python train.py --d_model=384 --n_head=6 --norm_eps=1e-05 --rope_base=2360.0 --init_std_o=0.0273 --init_std_up=0.0273
Below are experts of layer 2 (counted from 0) of a mixture-of-experts language model. Rows are named gate (a neuron's input weights, with its number), up (a neuron's input weights, with its number) and show model dimensions 128-255. Each number is 128 + 24 x the weight over its row's rms, rounded and kept within 0 to 255.
Before each expert's rows: "mostly gets" lists some tokens that are sent to it at least half of the time. This comes from a sample of Wikipedia text that the model never trained on.

# expert 33
mostly gets: " cultural", " religious", " traditional", " Supreme", " intelligence", " knowledge"
gate0 [105 137 112 159 125 137  90 104 143 119 111 130 115 142 147  86 135  99 121 128 148 102 148 117  64 173 105 167 129 152 154 176 174 129 127 127 117 122  98 107 129 150 163 105 135 124 127 141 147 149 169 124 109 115 152  85 129 153 108 137 105 141 141 111 148 168 146 172  73 117 102 118 104 129 143 132 130 149 105 117 159 113  86 123 143 140 143 102 120 134 124 132 152  90 118 137 125 110 106 128 126 115 116  75 120 127  98 135 127 136 173 126 156  95 152 112 135 127 120 107 163  88 110 130  78 150 135 176]
up0 [147  87 141 121 145  99 159 126 118 133 125 146 107 106 115 157 156  92 142 122 122 138 100 121 166 123 144 131 116 111 130  81  99 141 138 118 132 155 156  86 107 108 114 147 117 108 130 141 132 123 126 124 125 156 124 131 149 119 142 141 107  83 147 148 125 103  86 117 171 154 144 147 178 130 126 145 113 109 134 153 122 139 142 109 129 104  91 157 135 120 137 137 114 139 131  97 164 105 113 114 152 141 120 149 124 109 147 110 118 115 108 124 111 136 136 127 122 156 131 134 110 116 145 129 180  82 106 105]

# expert 10
mostly gets: " Hot", "utt", " Dead", " backing", "mund", " bass"
gate0 [145 124 131 121  84 133 176 107 170 133 131  97 101 156 135 134 118 147  91 131 137 167 123 208 166 138  97 128 120 147 145 123 159 170 129 133 150 118 156 146 172 121 135 105 140 158 103 118 110 107 121 109  96 176 133 132 117 112 106 142 164 114 137 126 147 156 195 125 134 110 107 121 154 137 131 170 113 135 142 177 123 132 144 153 126 158 136 135 138 126 106 128 170 130 112 110 157 118 111 132 136 151  88 183 171 111 126 138 123 142 157 103 121 106 125 141 167  88 116  98 135 146 131 160 139 133 112 122]
up0 [121 120 150 132 145 158 123 136 121 108 128 147 117 144 127 109 166 101 165 135 146  88 134 116  96 140 120 137 131 132 134 109 114 106 127 136 133 132 108 198 113 118 143 132 137 123 114 107 116 123 127 149 168 108 117 118 124 172 130  99 130 141  84 149 126 103  80 122 136 182 140  86  86 145 111  78 143  93 106 107  92 159 137 153 135  79 123 121 132 152 145 150 107 135 102 145 120 130 139  72 104 133 139  93 108 158  97 105  70 125  81 109 137 139 158 184 129 125 128 109 113 128 151 108 119 105 131 134]

# expert 94
mostly gets: " and", " &", "N", " or", "/", " ×"
gate0 [134 107 110  61 120 117  85 109 161  91 141 139 106 105 126 170 174 174 122 158 128 116 162 112 148 160 139 120 110 163 149 148  96 113  89 110 116 135 138 110 137 128 105  84 129 120 119 146 131 107 149 142 119 163 100 167 160 129 143 131 120 136 116 151 129 107 126 145 149 151 128 159 122 154 117 124 140 113 126 108 150  98  84  94 118 114 154 138 128 155 117 131  98  94  95 131 141 141  97 137 152 141 169 118 141 113 157 134 144 128 129 183 124 143 121 103 130 115 168 135 168  95 139 140 147 156 167 114]
up0 [148 116 104  71  88  88  72 146 135 105 146 156 128 114 135 153 140 177 121 150 125 125 140 105 125 143 142 136 115 142 107 134 112 108 128 114 114 124 114 110 151 125  87 124 115 108 124 140 143  96 130 158 110 167 107 143 146 122 162 140 105 144 100 121  84  96 116 125 109 135 128 151 132 118  93 120 121 122 120 111 140 120  96 119  95 105 112 107 157 173 141 145 125  69 139 109 138 163 117 127 146 145 158 100  96 103 165 114 172 137 121 162 139 166 145  99 131  93 169 142 160  62 126 106 126 152 174 142]

# expert 96
mostly gets: " game", " games", " conference", " Conference", " L", "game"
gate0 [ 99 158 143 130 138 107 114 129 142 123 134 117 143 106 113 135 108 121 112 159 113 100 169 162  90 144 113 108 191 148 140 152 153 157 124 111 137 134 142 111 149  97 118 132 134 186 112 154 176 138 118 143 122 160 156 128 135 138 142  82 134 115 114  76 126 152 120 142 154 124 107 132 139 114 137 168 126 135 125 159 153 136 110 124 110  97 106 123 123 142 111  96 155 126 149 149 146 129 118 134 107 112 109 141 123 143 146 136 129 123  96 112 134 148 133 120 205 101 103 141 135 121 115 153 104  99 128 119]
up0 [ 74 102 111 131 135  95 107 140 115 136 135 166 143 125 139 122 129 143 111 138 104 148 149 180 108 100  95 127 154 132 139 133 130 145 109 125 104 142 120 101 159 135 104 118 123 198 107  99 132 133 133 186 104 135 134 113 126 146 188 115 155 118 131 147 118 130 143 131 159 137 151  91 153 126 155 132 128 142 103 172 179 121 100 142 119  95  80 103 138 102 127 121 157 139  99 103 116 131 128 129 150 100 123 150 153 156 167 136 106 145 147 115  81 170 164 125 135  90 147 121  91 113  97 126  97  86 119 133]

# expert 104
mostly gets: " where", " who", " boy", "by", " father", " sons"
gate0 [ 98 106 135 152 154 127 156 117 142 126 153  75 141 124 122 136 136 138  98 108 167 108  89 125 135 129 107 150 117 131 139 113 133 147 111 161 131 162 152 123 122 136 118 151 153 128 112 154 108 105  62 114 116 107 119 122 120  94 138 167 135 109 158 109 130 108 136 101 147 134 122 150 112 148 109 118 164 155 113 169  98 137 142 128 120 163 149 136 116 160 116 133  93  99 148 117 107 137 106 138 120 186 110 181 110 123 115 123 105 154 193 107 142 166 115 114 119 116 131 144 114  84 139 123 101 132 159 150]
up0 [123 110 145 157 117 139 154 119 151  92 143 189 127 121 137 136 126 151 106 124 171 115 124 130 156 136 116  95 128  68 120 128 124 105 158 129 125  93 129 136 112  95 151 105 136 111  85  72  84 130 157 122 182 170 167 162 142 128  99 101 150 151 138 177 118 138 138 112 137 169 114 149 106 133 151 139 148 137 149 118 101 145 156 128 109 125 125 120 130 138 136 110 163 115 109 137  86 106 162 145 122 120 134 118  85 108 110 134 116 122 116 146 122 147 126 137 160 153  99 122 172 145 169 129 142 156 136 141]

# expert 93
mostly gets: " really", " backing", " Perry", " everything", " Meanwhile", " deaf"
gate0 [119 110 141 131 136  85 117 154 146 136  93 134 153 131 125 114 108  89 135 112 101 149 110 128 118 139 162 139 138 109 118  92 121 132 108 102 181 158  98 161  99 137 119 146 109 163 110 138 104 116 152 136 149 107 143 132 156 116 124 128  89 127 126 106  86 140 143 119 124 102 149  99 114 143 106 109 169 107 109 156 128 114  70 153  98  71 130 141 161  89 142 134 132 135 128  84 143 115 143  71 104 104 129 137 112 163 122 138 134 103 136 114 125 149 153  75 104 138 165 118 168 133 154 107 127 110 150 120]
up0 [142 128 117 124 103 124 161 104 112 106 136 158 113 120  94 142  85 184 137 145 152 100 136 114 128 147 122 129 155 164 158 151 115 155 128 147  94 109 130 124 139 130 169 106 140 117 109 141 114 150 161 143 125 159 142  95 120  96 116 175 157 131 140 190 149 145 112 131 125 128 123 110 149 138 140 107 150 105 132 135 161 127 137 106 124 136 135 114 126 144 154 125 113 109  86  97 131 141 126 125 135 120  99 142 160 147  82 142 110 193  91 155 162  90 101 155 131 129 123 133  89 123 107 180 103  88 129 123]

# expert 101
mostly gets: " —", " Animalia", " -;", " —;", " -", " ?"
gate0 [107 146 132  90 181 140  97 151 143 138 111 139 130 137 132 180 160 127 147 122 133 107 103 131 173 109 140 128  93 194 121 124  89 124 143  68 108 102 151 144 133 142 139 146 158 168 115 121 141 153 109 166 125 122 134 139 170 139  99 142  93 112 116 130 138 167 100 119 134 151 105 120 101 118 141 104 149 158 159 178  93  87 178 127 149  83 112 154 127  76  75 147  97 143 163  75 140 169 170  78 133 179  82 105 168 173  77 109  97 118 127 164 150  96 113 100 102 116 162 112 126 109 131 114 108 187 132 141]
up0 [145 129 122 172  81 117 152 104  99 109 130 108 119 125 104  83  94 127 114 138 116 149 162 125  99 127 121 130 150  63 137 115 161 120 113 182 154 148 109 117 127 124 143 106 115  95 139 130 122 101 148  87 141 136 137 131  93 123 154 120 163 143 131 133 100 103 165 144 139  97 146 128 151 143 127 159 107 102  90  81 173 174  81 119 108 172 139  97 136 162 164 109 161 144 106 176 117  92 115 171 135  86 165 152  96  75 198 154 158 161 130 100 102 140 142 166 151 134 107 127 136 144 124 129 138  75 124 124]

# expert 62
mostly gets: " and", " The", "The", " &", " the"
gate0 [ 60 149 153 151 106 122 157 125 106 121 135 150 114 151 103 100 102 140 125 120 133 118 111 128 122 124 150 127 144 147 114 145 170 135 126 136 133 176 122 119 182 140 131 159 145 139 145 132 118 135 150 118 131 126 130 112 136  96 149 139 142 106  97 137 146 127 126 115 108 143  97 130 102 134  74 145 151  72 171 126 158 130 136 157 154 151 118 140 158 108  96 129 115 151 113 150 123 134 137 106 144 115 130 125 181 143 115 127 157 125 130 128 126 127 128 114 127  86 145 175 153  89 130 109 140 119 154 126]
up0 [ 90 180 133 158 103 132 144 120 113 142 123 144 129 138 123 105 119 116 123 104 109 148 107 109 131 129 160 130 133 139  99 162 153 111 103 164 125 153 148 124 170 138 118 131 140 156 169 172 102 153 178  89 116 113 130 117 132  80 145 128 117 114  91 147 123 129 138  96 108 134 103 114 105 116  90 127 157  74 133 143 157 148 138 150 143 114 112 140 146  87 139 111 103 147 135  99 119 104 166 108 125 127  92 154 175 100 136 170 152 146 118 142 139 140 113 101 146  92 164 157 137 103 126  97 154 152 121 123]

# expert 117
mostly gets: " Du", " You", " We", " Boy", " Hel", " Del"
gate0 [175 140 118 109 130 165 101 126 103 158 124 101 113 164 143 146 147 146 162 142 124  95 138 140 170 100 130 126 110 106 150 108  61 130 143 168  74 104 130  89  87 153 142 158 138  98 163 141 146 113 123 116 105  99 108 155 137 114 151 142 136 135 118 109 120 143 121 136 182 112 114 142  98 115  86 128 106 137 105  97 119 106 177  85 107 151 145 150  61 108 110 121 127 116 143 142 142 128 111 104 150 137 117  84 138 112 152 164 154 145  89 189 138  72 145 147 117 148 105 145 138  84 107  96 157 146 115 131]
up0 [ 88 168 146 119 147 106 138 177 123 132 123 135 128 119 154 131 129 117  98 135 115 111 157  96 135 116 147 148 127  87 179 134 112 138  94 125 125 107 100 164 139 130 117 123 132  90 129 108 142 127 118 153 106 126 111 104 128 111 112 116 146 162 127 122 147 142  60 109 121 137 118  95 157 183  98 122 143  97 124 101 123  89  87  91 125 148 146 128 164 131 122 138 111 158 135 122  62 153  75 116 148 101 129 168 116 119 153  91  80 101 139 121 164 185 130 110 128  77 116 138 113 118  92 135 136 118 143 120]

# expert 108
mostly gets: " his", " he", " He", " her", " him", " she"
gate0 [114 160  97 121 154 150 122 152 121 114 117 108 152  93 159 124 128 110  98  99 135 123  99 118 117 112 133 130 141  64 100 139 125  99 151 124 183 148 116 152 101 117  71 128 146 146 122 147 133 146 139 137 123  94 123 164 126 170 139 118 129 125 141 183  98 135 103 102 162 151  92 111 162 120  57 124 144 116 143 111 122 124 174 170 137 152 165 105 126 115 128 149 159 100  81 112 142 133 116 141 129 115  82 109 104 115 116 148 124 164 112 108 126 133 141 129 125 158 118 103 130 133 172 108 134 185 115 108]
up0 [147 142 112 121 118 128 102 124 129 108 127 112 167 152 112 137 107 143 156 173 145 148 122 146 100 149 140 116 140 168 117 125  81 114  97 122 126 131 119  64 119 140 153 126 148 111 114 145 137 125 126 134 122 147 109  91 100  79 124 108 135 148 148 127 156  89 156 151 133  85 106  85  75 161 166 138 124 146 123 116 100 134  85 117 110 144 133  77 110 124 127 113 143 143 161 136 163  76 134 134 135 152 161 133 125 135 119 140  98 130 129 156 158 119 109  87 165 124 139 169 146 130  66 224 127 103 129 114]

# expert 64
mostly gets: " member", " newly", " municipality", " Office", " Secretary", " Airport"
gate0 [141 103 110 130 155 102 120  94  98 148 139 141  85 162 105 105 148 118 132  87 120  92 141 115 158 131 125 131 115 108 128  80 116 151 129 136  98 114 127 111 167 130 116 178 150 111  89  82 101 134 156 133 119 109 192 115  88 183 100  89 168 107 132  86 154 145 128 129 107 154  97 151 112 134 127 154 115 148  94 159 116 136 107 139 157 135  82 149  82 110 171 144 113 147 157 105 157 137 165 135 110 125 123  91 143 129 167 166 149 161 154 134 100  88 139 132 160 145  88 102 115 116 120 168 120 123 156  98]
up0 [132 162 130 130 141 138 143 146 141 105 138 112 114 149  95 132 101 137 130 130 152 116 118 170  77 109  98 108 124 170 138 146 184 105 164 116 101  88 140 130 141 160  90 101 119 123 126 147 181 165 161 119 103 117 159 134 138 144 124  93 119 134 103 140 165 111 171 108 166 129 138 141 148 103 164 104 146 118  96 186  98 166 125 101 127  95 153 157 133 127 105 136 107 118 109 127 142 126 145 125  90 137 102 129 108 104 102 134 138 146 131 142 105 101 124 146 127 128 111 157 144 107  98 160 136 148 139  92]

# expert 111
mostly gets: "อ", " Episode", " You", " GBR", " Chart", " NZL"
gate0 [144 100  97 136 132 151 127 160 162 173 124 144  90 114 121 131 105 127  88 133  97 119 105 157 141 129 124 116 137 123 137 112 148 140 131 155 128 112 134 139 153 150 114 117 125 114 125 108  79 132 153 122 142 132 132  90 122 142 155  76  97 127 136 101 173 128 154 143 119  84 104 150 156 162  91 138 142 135 115 147 151 106  92 116 135 118 119 106  72 127 120 132 159 122 126 136 154 139 139 146 107 142 151 165 145 111 153  89 138 183 150 104 111 149 156 155 127 132 111 143 122 112 131 124 132 126 131 124]
up0 [147 150 131 145 129 144 119 158 127 154 137  78 113 123 111 122 134 110  86 165 100 114 105 144 160 126 144 115 132 149 152 161 158 155 113 111  88  91 108 131 115 160 109 163 158 126 108 136  96 139 138 148 164  79 124 124 130 148 157 117 148 157 139 167 137 139 126 139 119  94 112 118 130 150 132 132 128  68 104 129 117 111 100 104 162 159 151 108 152 137 125 104 145 113 127 122 144 111 125 158 140 119 107  78  90 176 102 107 139 124 163 151 146  96 129 103 135 122 111 110 106 152 103 115 136 129  95 123]

# expert 11
mostly gets: " American", " States", " National", " USA", " England", " China"
gate0 [112  83 139  73 124 105 107 130 117 107 110  82 137 134  97 157 133 164 143 117 123  76 124  98 147 115 107 133 127 129 128  98  69 118 101 140 156 166 116  92 139 104 139  96 121  92 143 132 121 143  98 148 154 121 148 100 126 126  88  98 145  89 108 147 156 147 152 144 133 140 112 109 143 121 145 140 129 103 133 101 143 130 120 168 148 131 132 111 169 126 102 141  70  92  80 119 142 123 124  82 149 121 143 144 118 137 142 146 112 117 115 101 142 138 166 145  87  91 139 171 102 112 147 124 141 107 153 152]
up0 [108 113 122  48 122 123 137 106  97  84 158 114  93 134  91 116 113 149 150 104 124 114 117 111 174 155 153 123 118 140 146 118  45 143 122 121 133 113  73  97 117 108 142  78 152 104 153 152  97 122 112 169 133 117 134  99 136 122 133 133 107 126 125 103 166 144 161 162 135 163 128 136 116 124 154 115 141  94 125 121 123 122 106 160 111 100 149 116 162 136  97 154  79  97 126  91 121 112 120 124 136 138 140 157 129 100 133 154 128 138  82 126 146 144 156  98 147 103 132 116 108 148 131 126 152 130 144 126]

# expert 83
mostly gets: " represented", " a", " scored", " the", " scoring", " elected"
gate0 [110 175 113 129 137 148 156 129 111 141 204 109 178 120 118 124 117 142 137 167  99 100 138 140 148 114 124  96 134 119 121 119 120 129 106  91 135 130  74 105 103 187 144 138 115 125 117 142 138 119 135 174  90 122 114 109 125 115  90 131 128  94 130  86  84 175 128 110 131 100 122 165 178 133 153 120 112 138 117 105 124  94 154 102 121 128 113 112 117 104 117 128 160 128 158  71 135  90 159 132 114 119 148 116 109 115 106 120 112 146 126 124  88 130 161 182 141 152 157 107 140 138 165 143 128 120 174  99]
up0 [124 105 120 113 158 124  97 140 134 126  69 125  79  87 117 116 139 112 134 102 149 139 115 123  99 158 130 114 131 142 129 142 169 115 141 130 150 116 166 142 155 109 125 141  93  92 140 106 109 128 137 110 173 125 153 178 140 116 191 125 134 181 135 164 154 125 126 181 122 108 134 141 109 102 111 179 123 114 112 147 101 137 108 128 152 113 126 155 126 124 125 147  93 108  75 152 146 133 107 143 131 144 124 111  71 175 144 118 162 128 137 170 171 124 122 113 125 126 132 102 134  94 107 144 139 150 108 136]

# expert 61
mostly gets: " Clade", "idae", " theory", " Animalia", " educator", " methods"
gate0 [140 169 140 136 105 133 123 128 149 144 134 106 143 150 116 104  99 147 100 135 138 144  96 160 163 165 129 119  91  99 159 120 109 134 158 116 146 113 137 146 128 118 128 110 179  90 127 120 136 124  78 129 104 100 154 164 103 139 135 192 126 144 107 126 153  80 125 118  71 113 110 132 136 123 170 112 128 141 150 159 127 113 184 150 143 117 128 134  83 133 120 132 115 129 124 131 148 139 117 123 163 135 131 171 122 110 157 139  79 123  77 116 147 140 128 127 120 113 112 108 149 125 112 133 132 153 133 127]
up0 [112 108 105 103 168 112 133 139 124 110 166 155 130 107 155 128 159  84 118 131 100 105 121 126 108 107 112 157 176 127  72 152 137  93 124 123 100 115 127 125 144 112 132 130  78 160 130 101 107 112 155 115 131 146  96 102 181 126 131  89 130 132 109 155  97 144 131 156 166 116 138 132 128 101 111 143 144 118  88 101 157 151 101 115 135 154 124  91 147 108 112 136 165 114 152 126 110 134 123 128 111 157 129 133 129 134  83 109 144 133 176 127 136 104 130 124 129 186 163 118 141 102 126 119 134  96 116 135]

# expert 80
mostly gets: " two", " three", " four", " one", " five", " six"
gate0 [121 160 114 143 113 106 139 124 119 142 149 142 109 144 144 117 161 136 113 134 155 131 125 133 108 150 125 112 145 158 128 160 198 122  83 126 132 145 169 107 150 131 143 145 122 132 115 138 156 130 131 116 145  84  94 176 141 155 112 151 131 125 173 159 153 159 100 117  95 118 125 117 146 143 110 110  94 118 142 163 153 142 112 123 131 144 114 151 127 107 172 147 133 141 117 129  80 119 103 141 151 110 124 110 105 138 160 159  55 106 152  85 105 152 122 136 171 147 163 139 124 156 142  99  87 135 130 169]
up0 [116 175 132 135 151 147 131 119 134 106 104 114 111 159 139 105 112 145 184 125 138 114 130 112 162 166 146 142 179  79 163 144 145 124 150 168 129 118 136 150 156  95 117 169 143  64 124 139 116 131  60 102 139 149 147 144  95 127 128 160 119 110 156 118  98 108 128 135 117 121  98  99 106 178 127 148 121 110 117 131 138 177 190 117 119 104 118  98 136 100 113 120 134 167 104 112 156 129 122 105 101 122 102  82 153 103 147 109  87  96 147 118 126 173 127 132 127 149 120  82 106 108 122 143 148 127 101 143]

# expert 42
mostly gets: " DNF", " Pld", " listing", " results", " Bye", " qualified"
gate0 [ 86 129 109 105  96 128 138 158 128 102 144 164  94 162 148 115 120  87 141 100 129 149 133 139  99 148 145 118 101 144 139 131 115  99 120 103 139 128 100 150 137 103 113 158 155 110 151  71 124 107  68 136 126 101 160 149 157 136 130 138 111 143  77 130 139 139 160 124 148 127 163 102 120 165 154  82 129  82 138 150 126  91 104 154  93 123 147 123 155 109 115 164 112 161 101 136  83 119 133 139 180 112 116 145 135  77  99 183  99 117 123 140 121 106 124 120 147 149 166 171 105 126 128 142 178 129  93 121]
up0 [106 135 150 134  71 112 104 121 104 145  92 162 116 119 128 110 133 118  93 111 124 118 108 130 120 116 150 104 151 150 103 141 148 131 119 143  68 124 159 101 131 139 156 115 128 111 101 178 112 128 133 152 142 168 160 128 135 114 129 153 125 144 125 133 148 126 111  94 133 126 111 152 124 136 142 142  84 121 114 117 143 141 139 125  74  57 129 120 142 108 100 116 175 107 170 118 159  98  92 171 131 141 120 135 181 126 159 135 172 151 148 107 141 154 136 147 141  72 101 139 148 162 171  79 134 114 136 114]